From a checkpoint of a small mixture-of-experts model trained on Wikipedia.
Size: vocabulary 8192, 10.9M parameters.
Experts: 32 experts in each of 10 layers, 64 SwiGLU neurons an expert.
Training: a variant of Muon for the experts, 805M tokens, 3071 steps.
Below are experts of layer 3 (counted from 0) of a mixture-of-experts language model. Rows are named router (the router's row for the expert), gate (a neuron's input weights, with its number), up (a neuron's input weights, with its number) and show model dimensions 0-127. Each number is 128 + 24 x the weight over its row's rms, rounded and kept within 0 to 255.
Before each expert's rows: "comes after" lists some tokens at least twice as common just before its tokens as in all text. This comes from a sample of Wikipedia text that the model never trained on. Tokens count by the router's weight.

# expert 3
comes after: "1", "0", "2", "9", "8", "3"
router [142 173 125 118 128 117 130 122 130 149 126 130 123 145 145 142 115 125  88 144 140 145 137 140 124 101 170 110 141  66 116 117 121 127 165 116 146 116 133 125 152 105 103 136 161 105 107  91 137  91 159 128 154 147 131 121 139 108  88 109 124  80  94 121 108  91 131 113 133 154 108 114  96 213 142 118 160 142 110 132 118 109 151 107 113 134 143 132 152 106 195 117 133  91 169 153 128 109 119  88 143  81 121 154 104  76 148 156 121 108 107  99 129 126 152 154 102  98 107 129 107 129 135 154 153 111  83 113]
gate0 [112 122 131 117 140 134 116 123 129 162 131 108 121 141 161 156 161 138 134 204 154 102 139 133 146 104 176 124 111 144 125 152 127 125 108  62 131 122 138 154 138 153 143 149 110 124 104  96 148 112  95 174 130 105 114 179 106 149 118 132 115 101 133 140 134 103 178 135 126  95 101 127 110 109  72 135 163 134 125 172 132 133 136  95 158 168 141 143 156 108 134 122 101 104 141 154  85 112 119 105 119 129 126 141 107 107  94  94  93 125 107 126  92 122 133 143 147 104 106 104  98 130  58 139  95 126 135 135]
up0 [136 112 108 175 142 142 160 149 129 151 110 158 114 136 125  80 146 144 127 141  99  74 163  94 105  99 143 148 126 107 109  90 147  64 122 170 130 143  92 118 142 149 144 144 157 130 131 110 130 151 116 139 137 138 177 150 112 158 152  98 149  91 130 139 123 138 124 109 145 137 148 134 141  90 108 100  80  98 149 166 124 144 124 156 165 125 145 120 161 101 145 127 157 165 144 151 148 112 132 169 137 133 111 130  71  73 129 156 120  87 129 105 140 124 142 113 132 130 141 143 172 141 131 155 149 156 141 150]
gate1 [142 141 112 132 160 116 194 126 120 123  76 149 136 126 131 105 158 102 123 153 107 152 114 118 117 128 145  91  40 111 129 115 142 109 118 101 149 111  99 167  93 175 144 107  83 128 132 101 123 129 131 128 112 133 122 128 146 185 149 190 147 169 142 137 120 125 155 141 108 123 178  88 107 156 136 137 165 137 111 118  98  80 119 124 131 106 117 141 149 131 110 107 138 138  85 126 133 139 115 130 130 142 109 130 145  92 138 119 133 103 116  85  90 132 131 135 148  92 126 116 138  90 109 124 144 156 149 132]
up1 [134 134 184 131  96 122 107 182 102 161 131 101 105 170 127 133 109 162 120 125 122 121 142  81 121 137 104 170 105 141  94 136 162 129 158 138 135 124 152 119  87 133 101 124 139 107 121 106  97 160 113 119 132 136 139  68 120  93 174  94 156 131 125  95 104 142 113 138 123 113 119 146 119 144 128 149  83 154 112 126 146 161  91 113 146 105 116  85 127 120 120 117 115 134 127 155 159  98 127 132 121  87 154  95 130  95 106 144 152 148 124 199 156 128 146 114 130 135 127 134 112 193 113 116 165 117 121 114]
gate2 [182 101 107 124 137 149  70 143 133 137 115 147 139 106 144  99 141 150 100 125 105 166 158 113 128 128 153 120 138 139  90  71 115 117 127  98 115 114 161 127 130 152  94 109 127 100 101 170 127 153 157 128 141 152 141 144 124 104 143 163 159 140 139 154 182 115  95 124 128 109 142 123 110 207 136 121 133 101 120 133  97 122 156 111 167 133 149 110 124 138 145  96 115 137 157 114 133 162 118  94 103 154 144  92 130  67  97 161 139 133 119  99 100 134 138 135 112 134  84 130 106 111  90 117 158 118 122 104]
up2 [153 104 133 148 151 143 101 128 152 157 105 119 117 112 123 152 102 143 144 137 109 125 151 125 137 136 128 135  96  96 117 127 135 165 132  82 143 124 140 142 146 139 140  78 136 113 118 161 137 113 177 146  93 149 168 122 160 154 180 166 121 115 140 172 147 125 116 117 130 137 120 121 115 160 154 138 166 101 108 111 108 110 113 151 126  92 118 113 159 114 197 115 103 108 121 146 147 169  98 125 115 145 150 164 115  77 122 140 152 167  85  93 137 150 119 122  86 171  87 149 154 145 147 113 151 162 116 105]
gate3 [160 140 129 119 152 129 166 139  80 123 141  94 135 153 138 155 113 179 124 151  80 105 144 157 110  84 139 125 152 121 128 151 156  89 137 128 126 110 128 105 138 101 150 114 146 127 103 121 132 162 137 152 147 131 125 132 120 143 148 119 130 138 142 133 119 105 186 107  98 126 107 114  87 119 134 152 109 135 122 159 119 166  83 132 136  50 150 105 149 134  91 152  92 103 174 156  80 130 135 173 141 107 122 101 117 121  98 145 103 166 113 122 117 107 106 116  95 104 114 137 143 148  84 123 171 101 137 122]
up3 [144 145 147  93 122 103  94 115 109 142 119 116 105 113 152 181 148 167 112 112 132 139 148 120  91 112 133 170 147 130 125 141 147 117 118 102  78  91 140 136 129 128 101  98 115 159 111 101 148 124 132 113  88 150 136  99 107 127 136 109 144 130 108 153 122 118 103 142 150  97 134 110 141 132 134  96 195 139 184 154 110 191  76 127 130 101 138 147 131 157 144 122 136  90 123 139 143 145 161 111 144 140 171 133 168  44 121 139 132 118  88 101 134  99 128 132 117 131 122 141 152 112 128 112 111  94 117 123]
gate4 [129 130 117 154 126 119  97 141  77 129 126 141 137 178 130 159 108 189 119 198  80  87 136 112 124 107 125 141 111 127 104 121 126 119 135 104 139 104 137 134 150 104 135 109 113 121 155 145 177 137 130 125 170 158 125 175 131 156 115 139  96 100 102 151  71 132  92 155  93 168 154 127  96 156 114 160 123 166 129 151 151 137  95 131 118 152 144 113 117 170 144 125 137 120 131 179 114 121 131 130 133 162 144 137 111  93 112 125  82 154  87 115 155 110 149 125 127 103 146 128 124 146 147 154 158 131 118 138]
up4 [109  82 131 137 159 121 138 189 105 115  62 125 125 152 160  87 152 183 175 140 143 122 107 128 205 160 103 158 124 172 115 109 114 137 141 135 134 151 164 128  66 113  91 149  92 107 153 148 144 140  83  99  97 127 117 153 151 137 127 127 142 137 146 126 107 131 137 162 134 114 123  95 174 110 129  95 120 104  86 112 143 123 132 129 122 153 115 112 104 109 117 137 141 136 147 108 138  99 126 108 158 174 113 126 124 129  97  97 115 134 153 124 140 146 132 118 140 125 127 104 121 123 117 121 136  95 127 150]
gate5 [162 129 179 133 107 131 136  88  89 130 139 195 129 104 121 121 148 145 101 139 123 135 141 133 138 118 140 119 162 155 152 101 123 170 134 132 114 117  72 133 137 114 129 140 166  79 126 121 132  88 127 133 120 109  97 130 143 146 102 132 143 119 114 112 113 175 123 144 142 127 160 162 100 181 116 139 132 156 162 110  98 113  76 139 112 132 151 154 128  57 141  89 138 131 144 126 151 117 101 128 133 120 129 125 142 119 133 158 119  95 114 135 177 158 154 132 140  93 169 101  84 170 110 144 119 121  99 107]
up5 [140 140 122 141  93 117 141 135 117 121 128 137 122 132 188 121  99 143 101 123 125 133 138 136  86 156  77 175 143 125 126 155 169 130 121 138 132 157 106  97 128 126 165 131 139 139 162 136 127 186  93 105 140 143 133 100 124 120 125 120 148 156 139 110 102 136  99  94 100 125 180 144 120 134 120 111 142 100  89 147  98 107  82 132 104 124 127 123 139  88 131 116 127 122 113 150 177 144 155 131 121  87  82 179  99 100 147  90  96 128 120 144 120 118 148  92 136 129 107 161 131 184 171 125 142 178 120 129]
gate6 [140  80 169 108 143 130 120 146 145 110 145  98 134 131 114  84  97 117 121 118 161 103 112 109 138 185  87 169 131 155  83 106 145  98 130 126 103 157 137 119 125 111  86  95 144 131  86 138  94 129 116 184 137 112 145 163 139 130 164 105 131 102 131 149 147 140 137  75 144 120  86 146 108 103 149  77 100 122 126 147 145 128 172 124 110 168 155 141  92 139 162 130 115 111 151 158 158 126 112 146 114  94 111  94 138 142  98 134 136  99 117 152 161 136 142 124 122 140 146 104 128 144 115 148  91 105 108 128]
up6 [155 115 118 102 118  77 152 171 124 168  96 134 120  79  91 103 100  93 101 109 118 126 121 128 123 128 138 147  92 111 138  94 103  57 144 136 105 115 124 138 146 152 152 146 145  83 116  64 138 142 128  75 149 136 109 114 152 135 149 124 120 132 113 126 143 152 142  74  82 117  98 154 116 136 142 137 153 141 154 154  98 145 167 140 122 138 153 146 116 118 137 116 116 133 134  69 146 128 118  89 125 163 108 154 157 101 110 126 143 124 140 142  97 121 114 130 127 145 141 121 118 131 120 166 146 150 138  71]
gate7 [124 103 111 150 104 107  91 163 130 123 115 154 112 148 137 122 150  95 133 120  79 133 159 103 100 132 174 107 140 135 115 105 111 149 120 139 103 200 118 149 170 132  92 110 104 119  91 107 100 141 107 136 175 124 100 115 144 139 119 142 172 113 132 135 122 157 133 131 110 103 142 106 149 130  94 119 100 103 171 121 146 136 170 108 129 182 130 101 135  95 138 136 127 139 103 172 144 151  88 149 133  95  95 152 132 134 127 101 127  83 182 149 137 144 145 110 146  97 123 126 120 163 106 104  83 124 145 140]
up7 [136 167  93  92 143 142 138  94 122 164 138 136 156 169  95 126 156 135 141 131 135 114 171 148 125 111 157 101  89 116 128 139 127 172 188 129 133 119 136 133 174  97 124  96 124 133 122  62 142  83 135 143 143 135 111 121 122 163 149 139  95 152 156 183 152 114 106 119 127 123 122  87 104 149 122 167 175 115 150  95  79 119 105 128  92 115 122 156 123 159 127  64 161 123 136 121 103 150 140 121 129 145 125 109 106 126 105 160 123 136 129 129 117 146 131 135 103 147 115 123 104 113 148 162 158 132 112 148]
gate8 [124 123  91 135 111 108 110  83 144 145 101 111 134 122 138  91 131  92 114 153 147 121 137 157 141 121 148 151 129 126 137 198  97 151 104 104 138 139 159 113 160 165 112 113 120 158 101 119 118  72 156 123 115 122 116 133 150 104 158 133 173 168 126  96 130 129 123  69 120 135 102 150 100 118 121 137 181 161  70 124 133 148 166 119 120 126  92 115 126 143 113 138 130 129 116 143 144 124 139  86 156 107 124 145 151 131  85 121 128 140 121 140 164 159 112 161  59 146 152 111 125 124 146 111 137 119  93  92]
up8 [112 156 109 124 116 137 137 121 152 154 100 128 147  90 155 108 146 117 138 133 145 126 105 147 112 110 121 146 124 121 144 180 130 149 153  94 136 164 111 120 139 138 112 120  69 103  71 124 167  97 110 111 109 115  90  85 137 158 158 120 145  91 119 127 101  71 164 101 157 177 117 150 114 146 134 100 156  93  77 137 120 115 166 135 151 122 121 123 115 100 135 110 142 110 142 199 147 117 111 120 159 123 107  98 131  99 115 130 133 119 147 105 177 165 137 118 136 150 118  90 130 124 170 131 124 122 117 145]
gate9 [199 112 124 142 124 101 147 131  88 108 105 127  91 159 151  97 141 108  80  94 141  78 119  86 123 108 153 169 157 123  97 120 170 132 125 141 172 138 117 144 137  79 140 137 117 114 113 122 142 145 133 112 125 109 111 154 131 125 161 121 139 130 130 121 153 138 143 122  99 126 108 134 121 132 131 155 125 104 169 149 123 101 128 108 122 125 109 153 145 124 115 103 135 112 195 218 146 131 123 149 136 100 128  79 151  82 117 123 134 135 133 119 148 148 172 167 133 122 116 125 136 152  99 122 147 117 148 101]
up9 [141 168 103 129 127 135 125 105 126 157 158 102  94 153 119 126 137 130 126 168 153 159 155 130 129  91 116 129  94 129  97  99 119 182 107  96 114 119 137 107 103 150 133 128 189 101 129 198  96 111 139 124 143 175 162  96 113 157 120 162 144 126 105 104 100  93 111 135 134 150 115 135 113 109 153 126 141 119 152  94 110 144 142  91 128 164 125 101  97 157 149 131 157 116 155 101 137 126  88 142 105 131 162 111 156 143 147  90 152 137  97 113 137 150 157 151 145 152 142 159 140 144 190 117 129 115 124 143]
gate10 [118 135 126 114 132 129  96 126 141 130  99 105 139 145  95 111 102 143 150 126 134 130  97 121 124  98 123 106 125 149 144 124 121 138 144 110 112 167 120 122 131 115 123 130 127 111 115 138 150 144 168  80 145 115 128 148  97 106 147 116 137 117 120 104  85 129 152 105 127 130  71 167 126 155 103 127 107 169 104  86  77 136  87 126 174  57 141 111 148  58 109 123 143 147 117 166 121  81 111  73 177 129  96 145 139 153 123 102 157 133 152 134 118 117 103 139  95  78 141 129 114  99 130 137 142 105 132 143]
up10 [166 115 126 177 161 167 113 125  98 106 126 146 101 153 136  66 140 121 114 128 132 134 131  86 120 146 147 124  96 147 110 168 164  94 144 159 140 162 135 110  88 164  83 108 143  99 131 105 111 114 156 115 117 153  98 136 189  91 112 152 133 175 107 123 160 158  93 130 126 124 122 150  94 132 112 108 174 145 154 145 135 147 139 109 122 153 149  98 106 106 164 134 124 132  71 148  85 134 127 160 139 150 171 145 128 126 128 136 130 118 131 109 112  94 122 118 128  94  95 147 132 123 113  98 139 141 131 119]
gate11 [133 146 144 100 125 110 106 110  97 148 142 132 135 133 162 124  98 144 140 156 110 154 146 143 139  92 169  81 117  91 121 122 128 149 147 105 123 172 144 119 154 100 146 151 119 144 100  98 126 139 100 168 129  93 132 113 137 155  91 142 113  80 125 117 108  98 161 148 140 171  94 116 133 103 130 118 143 101  98 157 129 117 143 105 136 110 161  76  85 151 128 156 129  99 114  94 128 109 115 138 145 122 119 116 110 163 111 191 138 104 116 156 138 112 127 148 122 151 134  75  90 119  64 156  90 117 129 129]
up11 [109 178 125 153 164 139 163 126 130 125 207 118 132 164 105 125 110 127 149 110 142 128 125 152 114 135 157  62 130 134 116 132  89 144 153 138 135 128 139 120 144 138 138  81 146  98 150 129  85  96 141 148 135 121 133 134 119 127 107 158 116 143 103  79  96 103  85 143 142 107 160 140 111  97 166 144 122 116 135 108  97 112 114 139 163 112 152 144 126 135 132 144 137 145  84  73 130 130 143  85 148 145 116 125 134 155 160 129  80 149 137 134 144 125 102 162  94 128 140  82 183 128 155 138 108 124 141 134]
gate12 [142  93 116 127 126 126  74  97 130 157 153 142 105 122 132 128  93 162 152 138 109 121 127  62 133 160 130 132 125  70  95 123 129 128 169 135 133 120 153  85 106 131 119 122 123  85 130 101  98  98 120 106  92 109 150 127 165  97  96 118 158 143 127 135 163 106 156 128 134 120 120 112 125 115 178 108 176  85 113 121 126 141 137 112 150 167 100 137 161 100 147 131 141 143 148 129 117 168 155 104 105 107 162 136  73  81 126 128 127 133 124 114 122 163 150 149 132 135  77 130 161 129  94 120 103 143 131 150]
up12 [128 110 102 102  95 140 119 157 114 118  79 109 105 122 139 152 149 113  80 131 153 114 106  97 104 124  96 156 129 125 128 100  99 106 136 124 145 107 108 167 108 139 101 148 136 132 137 170 160 147 117 143 124 148 136 112 156 132 122 145 134 140 177 104 158 126 131 129  95 109 128 124 119 135  90 127 127 173 146 132 136 134 153  93 152 179 130 119 116 126 147  92 114  97 128 117 157 134 142 161  76 133 117 118 130 193 131  98 144  99  86  94 117 103 174 183 170 121 140 122  84 131 121 110 179 143 107 150]
gate13 [145 112 168 131 137 144 119 175 182 119 129 151 142 129  89 152  96 139 118 130 132 120 144 125 134 114 137 119  98  80 121 148 121 117 128 107 149 125  97 157 119 139 145 130 127  98 139 144 102 113 157 153 128  79 159 159 143 114 103 157  89 135  99 117 118 130 140 149 162 129  83 159 120 127 119 116 147 103 115 176 128 122 118 115  94  74 127 120 163 119 168 109 172 154 101 145 151 133 156  65 134 109  56 117 139 117  94 129 118 104 125 117 107  93 133 107  92  93  76 114 134 131 122 136 150 141 131 146]
up13 [127 123 105 137 162 132 123 118 156 119  92 138 138 165 100 124 140 158  78 129 105 147 144 161 122 101 119  71 119 145 108 140 146 101 112 121 103 100  89 114 146 134 125 105  86 144 129 118 104 128 156 134 158 122 124  74 174 126 100 137 131 126  87 152 149 146 155 113 111 124 142  91 141 193 147 142 171 150 141 106 108 120 142 135 152  74 160  99  96 107 139 105 137 110 131 150 160 143 160 105 135 124 124 132 107  95  89 141 140 129 133  53 136 134 109 147  92 117 125 154 117 133 127 148 166 112 119 156]
gate14 [122 105 105 132 106 102  90 131 172  77 139 127  85 134 117 128 150  84  88 150 122 145 115 120  94 143 117 111 142 135  90 142 113 125 121 155 107 132  80 139 112 149 143 164 171 128  80 102 115  96 148 101 131 134  77 113 130 153 116 145 151 110 139 117 150 131  93 120  93 130 122 148  73 146 162 130 112 118 150 133 127 149 164 148 101 157 179 138  83 133 160 112 117 129 105 122 127 128 123 159 139 126 108 139 137 148  87 111 132 132 155 127  89 109 110  90  94  95 157  99 127 132 171 129 116 150 170 109]
up14 [164 113 131 103 136 127 120  92  67 148 148  91 135 119  91 101 171 123 164 183 123 110  91 148 123 105 108 140 124 100 140  87 102 160 153 164 106 134 156 148 140 108  96 124  71 109 154  98 108  90 104 116 120 133 103  91 146  92 141 102 149 146 146 119 115 103 126 163 152 127  68 159 127 116  80 135 152 132 146 156 117 150 152 117 130 133 109 102 110 154 117 131 133 122 153 135 126 113 143 104 111 153  98 123 122 138 155 134 120 159 131 150 117 133 171 160 123 181  99 134 124 140 139 101 152 109 123 130]
gate15 [146 110  90 133 154 120 140  98  97 110 135 136 145 170 104 140 121 153 140  96 115 111 106 140 113  76 144  78 153 117 131 114 172  80 117 144 139 117 142 108 103 143 132 125 133 139  88 113  90 105 173 136 121 104  93 184 138 112 131 128 122 192 125 132 183 134 180 113 146 121  98 151 125 128 109 166  82 167 115 127 110 118 120  96 132 102 136 128 152 110 147 130 126  82 135 143 134 114 124 125 126 150 156 138 121 104 142 177 162 107 138 140 127 132 148 134 123  99 138 136 165  91 103 147 124 185 134 122]
up15 [106 177  88 113 151 129 143 121 109 123 102 116 107 162 106 177  79 138 147 135 117  82 137 146 153  90 167 131 160 124  92 170 132 136 125 143 135  87 145 169 135 104 150 146 107 122 122 150  77 130 167 150 149 139 158 132 110 126 100 148 112 129 128  88 148 121 153 110 126 199  81 176 119 180 111 156 105 124 126 125 110 134 127 109 111 122 124 104 116 119 173 124 108  91 117 134 147 106 139 117 131 130 112 150 116 103 143 138 119 105 119 160 107  82 107  99 150 124 147 126 124 111 154 131 140  93 113 130]
gate16 [139 122 129 118 116 117 189 155 152  88 189 123 134 131 106 123 126 148 167 165 107 145 117 111 135 130  95 170 132 131 108 114 133 122 198  92 162 127 150 118 136 109 112  76 127 111 105 123 109  83 142 131 163 140  71 127 114  99 119 122 138 155  89 130 137 102 144 111 133 100 100 124  81 141 134 154 129 140 118 131 166 160 132 156 143 188 110 135 171 124 113 107 134 127 135 180 153 120 125 131  74 126 157 147 162 176 117 112 117 143 128 134 135 135 150 133 117 100 125 139 132 155 113 140 138 115 113 116]
up16 [156  85 126 104 131  99 129 170 133 165 156 153 146 126 111 105 129 137 143  80 140 106 160  99 152 144 154 124 144 124  92 143 152 122  95 158 142 114 132 149 111 159 114 115 138 143  68 127 126 166 127 147 133 131 100 109 123 109 105 151  88  97 126 103 163 156 113 106 135 110 133 108 124 120 113 114 149 138 172 184 140 121 112 136 135 102 130  78 132 105 113  93  97  98 124 109 154 170 148 154 153 111 104 138 141  94 140 120 116 124 155 114 118 166 109 104 122 108 105 146 122  71 142  86 175 127 145  80]
gate17 [165 151  94 156 153 169  85  98 135 104 121 148 142 151 115  74 163 132 131 106 126 129 178 132 134 117 116 156  84 152 152 131 117  86 126 132 151 131 134 146 122 173 112 110 114  98  88 116  88 145 116 185 126 149 130 122 133 106  97 127 129 174 124 100  98 136 166 101 141 153 124 165 152 144  88 132 131 133  98 144 127  84 150 133 135 133 161 129 151 102  80 119 109 109  94 155 100  88 114 138 127 154 149 142 140 125 167 122 144  87 150 140 123 132 139 107 136 123 128 112 145 106 148 104  75 134 111 146]
up17 [143 113 141 103  91 121 119 122 163 104 104 143 168 118 108 168 143  83  80 109 119 136  70 144 101  61 109  93  87 163 139 149 100 103 135 114 118 117 144 132  94 150 128 106  96  92 104 162 152 115 123 153  94 150 115 119 148 117 101 169 158 147 154 138 137 129 151 112 111 129  73 132 127 137 138 129 143 157  98 107 128 113 122 139 118  99 133 162 131  97 117 125 127 120 115 109 117 118 122 117 158 146 106 149 112 139 148  98 171 139 110 111 108  95 171 169 100 139 128 125 140 153 154  91 166 160 145 135]
gate18 [ 58 125 148 127 137 132 142 127  83 135 140 147  95  91 124 163  87 107 137 148  90 142 105 123 116 139 121 138 135  94 114 135 122 160 137 100 109 116 107 139 177  90 100 127  97 111 135 119 124 102 120 150 109 130 129 149 143 151 126 116  95 118  91 126 118 111 157 153 168 130 133 118 136 154 129  90 143 119 138  73 115  86 109 103 130 125  81 134 134 142 171 149 128 138 120 101  98 106 123  89 151 121 124 169  97 118 209 173 121 104  87 109 148 117 133 152 147 124 162 137 112 128 115 143 112 104 103 103]
up18 [149 134 136 162 137 151 164 154 121 174  89 114  86 144 158  92 172 115 124 103 136 109  99 100 112 124 138 145 103 139  73 124 140 136 133 146 132 149 166 114 125 153  97  87 184 136 132 139 131 130 135 136 116 138 117 105 115 131 105 119 105 137  94  98 153  96 139  91 109 132 111 120  76 111 123 138 143  91 122 176 156 132 130 112 140 108 114 151 130  86 152 127 114 128 124 192 114 136 157 193 160 101 123 142 108  98 124 120 145 169 106 127 144 136 164 128 149 154  78 132 138 137 126 107 102 133 148 128]
gate19 [125 103 127  96 155 128 130 131  88  80 172 148 111 100  92 123 154 121 138 158 124 145 151 119 126 118 158 129  93 187 185 126 150 129 119 145 101 135 162  94 148 134 113 124  97 150 118 137 159 148 181 119 139 120  88 159 168 167 151 157 148 128 130 130 138 134 137 143 109 147 155 122 137 105 109  96  83 178 105 125 147 137 123 144 127 157 102 134 134 108 104 108 107 131 141  87 101 139 119 145 133 119 106 140 159 148 120 121  79  86 143 121 150 162 118 160  97 115 125 112 104 108  76 154 147 127  99 104]
up19 [165 117 129 116 148 110 175 119  79 104 142 125 112 114  78 105 160 107 115 160  94 111 119 135 107  98 140 143  97 155 166 129 135 112 117 143  95 178 137 121 147 131  82 137 174  84 131 120 148 142 153 130 118 120 147 132 127 194 126 147 133  88 168 112 164 142 123 163 128 130 146 117  89 139 116  97 102 168 134 154 170 173 139 142 136 168 146 125  99 110 119 123 139 129 128 170  93 119 114 141 157  94 101 113 165 113 126 130 133 140 138 126 121 146 135 134 122 129 137  83 141 130 130 168 167  93 120 127]
gate20 [114 153 115  92 112 122 130 132 124 134 127 119 163 153 165 161 146 137 153 166 104 152 145 119 152 137 147 136 121 139 120 157 149 112 138 115  78 133  92  99 112 101 151 148 134 149  86 138 144 102 133 173 125 112 121 138 155  77 100 142 148 123 165 112 130 100 167 145 130 114  82 143 105 157 128 162  94 174 125 119  95 122 125 118 137  92 157 102 162 109 133 125 124  92 101 148 164 158 101 135 134 112 124 153 155 182 159 113 137 154 134 147 122 163 143 129 154  92 137  94 125 108 140 186 177 123 131 103]
up20 [ 95 109 126 146 126 104  98 146 107 110 142  98 119 160 118 144 110 169 130 118 116 125 135 116 112 146  98 142 106 100 118 100  86 142  89  95 153 133 138 147 146 127 150 112 130  91 142 163 149 126 168  57 142 124 160  81 130 121 158 116 132 133 156 114 107 116 151 109 160 111 122 124 122 115 112 164 116 120 145  98 196 127 141 135 152 137 143 125 109 157  91 154 114 155 133  99  99  94 132 110 110 121 106  96 134 160 103 119 139 157 118  83 171 127 131 187 101 165 144 166 133 112 102 101  97 109 115 114]
gate21 [ 72 168 130 104 154 110 115 167 138 146 137 110 131 135  37 112  95 123 178 144 135 144  55 148 125 140 105 148 128 118 127 146 141 102 107 174 122 113 143 136 153 100 110 149 152 116 155 123 156 133 122 158 107 114 128 124 144 164 111 140 131 122 123  68 142 143 137 124 149 133 110 134 115  97 124 122 103 132 144 123 107 183 119  98  87 114 126 120 126 138 141 122  93 149 110 129 110 147  84 141 137 124 113 163 134 137 132 131 178 138 124 125 126 120 108  59 114 124 112 137 126 166 162 162 107 123 131 140]
up21 [152 118 116 147 127 115 126 129 131 155 116 144 134 116 130 117 159 125 115  91 101 145 180 113 151 104 146 115 155 114 154 114 156 145  74 149 142 181 112 127  68 181 166 125 120 153 131 114 147 109 137 155 143 138 149 123 117 116 157 111 119  98 119 116 136 105 180 132  87  85 156 120 123 116 124 167 142 136 110 134  84 132 134 134 119 118  90 148 148 150 132 125 133 124 127 118  83 167  98 144  89 132 134 124 145  77 101 126 164 118 105 116 129 142 125 180 134 148 109  80 165 150  81 157 159 134 141 148]
gate22 [149 128 108 102 142 110  98 119 136 114 114  83 133  92 144 116  78 142 120 136 110  85  81 142 155 148 169 129 144 123 112 130 163 114 108 107 138 111  79 156 112  87 158 127 105 130 118 118 126 154 154 163 131 160 145 135 100 124 119 110 183 104 140 137 178 146 124 138 100 163 101 118 122 134 102 130 132 140 138 135 108 110 130 134 125 144 175 131 105 123 125 113 146 130  43 156 142 105 127 111 114  95  89 138 122 112 141 113 132 106 157 120 119 130 108 114 102  84  98 111 117 108 109 142  68 102 130 176]
up22 [198 160 134 115  96 123 107 116 110  91 120 118 134 128 161 109 112 158 147 107 130  70 131 113 139 119 127 154  98 110 109 126  88 103 128 149 133 139 132 119 154 122 107 130 147 153 158  97 104  94 114 135 133 110 181 131 161  94 144 121 112 122 154 128 146 159 133 117 134  94 127  91 155 128 129 139 134 126 134 155  98 119 149 145 107 124  97 171  93 127 121 136 139 148 124 106 145  77  91 140  96 110 119 138 114 112 138 173 154 101 139 137 118 115 178 148 159 163 138 113 118 106  94 202 104 115 106 169]
gate23 [118 181 168 127 142  99 135 128 114  92  73 109 131 114 131 106 119 136 139 116 130  94 133 124 131 148 150 140  77 117 158 133 134 108 137 100  98 158 120 152 157 155 146 134 145 167 136 106 135 154 100 131 107 136 123  98 143 152 147 126  95 111  84 126 108 105 130 132 180 105 124 103 117 132 104 132  67 112  80 144 155 123 175 138 117  72 107 129 144 106 154 127  84 105 162 145 152 103 130 112 117  64  77 121 150 138 124 131 117 123 103 138 151 141 149 113 140  93 143 113 116 122 117 113  79 137 122 139]
up23 [136 129 158 127 139 121 192 125 120 157 128 137 117 180  85 104 145 141 141 101 106 156 150 107  89 125  80 100 109 126 110 100 125  89 153 153 141 111 133 160 131 175  56 131 119 137 175  96 100 128 130 109  97 154  88 110  81  88 143 128 139 108 101 138 112 123 155 154 137 102 120 127 109 170  92 148 125 110 144 122 109 148 110 129 108 122 137 143 159  84 126 109 146 126 146 118 131 140 123 110 121 125 169 126 120 120 116 165  84 126 135 148 137  89  92 110 124 111 145 131 111 136 147 142 176 109 100 138]
gate24 [ 69 177 100 152  99 121 135 149  94 162 135 126 190 143 125 179  96 120 125 159 149 172 125 123 145 132 104 130  96 123 124 120 125 143 127 159 117 145 155 110 119 131 108 120 113 125 134 169 134 144 115  99 158 153  84 133 135 121 124 110 146 112  75 135 105  88  81 140 110 156 128 152 120 119 164 152 142 130  89 118 145 105 153  98 154 121 178 139 125 137 160 135 123 151 131 152 145 127 114 147 128 153  76 159  99 143 158 118 121 134 122 155 115 133 151  91 167 100 123 135 108 173 130 118 117 119 141  80]
up24 [142  90 126  80 123 133 150 127 133 178 117 137 137 109  80 133 143 125 117 119 126 127 157  86 106 135 155 189 144 101  92 127 153 143 168  81 106  92 104 113 109 163 145 142 114 158 141 134 112 139 106 119  73 138 137  92 125 144 147 109 196 145  93 131 168 139 127  88 138 103 149 119  92  86 140 110 114 139 114 138  87 116 143 114 143 158  98 103 167  93 108 139 107 167 111 167 150 110 147 111 104 117 116 120 127 127 151 126 129 105  97 103 155 143 110 135 110 145 109 115 121 104 130 143 108 144 116 143]
gate25 [128 139 173 151 146 109 157 134 145 111 171 132 166 140 141 127 143 136  68 140 126 142 101 130 113 121 139 101 132 122  69 122 160 114 154 130  84  98 137 105 124 157 130 124 157 114 167 108 151 112 135 104 153 155  88  63  86 169 134 173 157 154 159  91 126 123  83  95 104 103 129 101 139 142 152 112 177 135  84  83 129 111 152 116 122 126 125 137 112 125 160 130 100 150 105 122 125  91 149  98 117 100 123 147 167 153 129 151 125 121 116 152 139 136 133 139 131 124 107 124 130 125 156 133 141  87 108 145]
up25 [171  78 117 135 111 104  99  78 152 137 135  95 113 123  82 111 117 117 123 151 147 160 138  97 148  96 114 137 151 149  74 145 106 162 138 109 107 132 110 138 125  82 138 103 146 144 132  91 134 166  87 141  79 124 115 177 163 112 126 165 137 133 165 154 155 116  85 129 117 162  95 155 135 130 149 134 135 128 110  94 111 117 154 106 151 136 160 141 108 103 152  93 113 138 143 129 128 144 111 182 158 130 121 136 135  93 152 126 121 127 165 150  91 130  91 148 103 139 126 140 111 137 131 140 179 115 127 116]
gate26 [152 169 170 104 145 141 114 120 113 147 120 161 168 142  74 111 174 112 107 118 113 144 109 131 123 103 118 132 127  78 149 140 144 120 105 123 116 124  89 119 161 115 125 123 130 140 119 124 158 142 142 149 118 166 106 127 172 155 116 147 110  88 113 139 145 109 157 105 104 149 144 111 127 134 137 126 160 128  98 132  92  94 124 120  70  85 117 129 154 140 157 109 162 125 140 141 126 131 153 160 142 130  94 151 152  78 148 172 134 124  84 126 118 129 157 191  87 129 142 151 116 121 151 109 176 153 143  95]
up26 [104 101 121 122 146 124 144 102 176 155 123 101  85 150  94 111 146 105 113 143 139 137 117 149  77 107 104 121 139  77 113 130  73 179 121 129 127 121 139 135 109 139 127 103 142 105  93 127 114 156 144  92 149 139 123 129 194 133 152 116 120 108 100 104 152 122 129  94  74 112 160 113 120 136 144 114 177 118 106 148  90 121 132 142 119 152 107 125 131 127 155 115 153 118 120 122  94 144 118 144 191 153 142 156 107 149 129 129 126 122 120 119 149 119  99 135  70 113 109 164 178 121 161  88 126 140 135 103]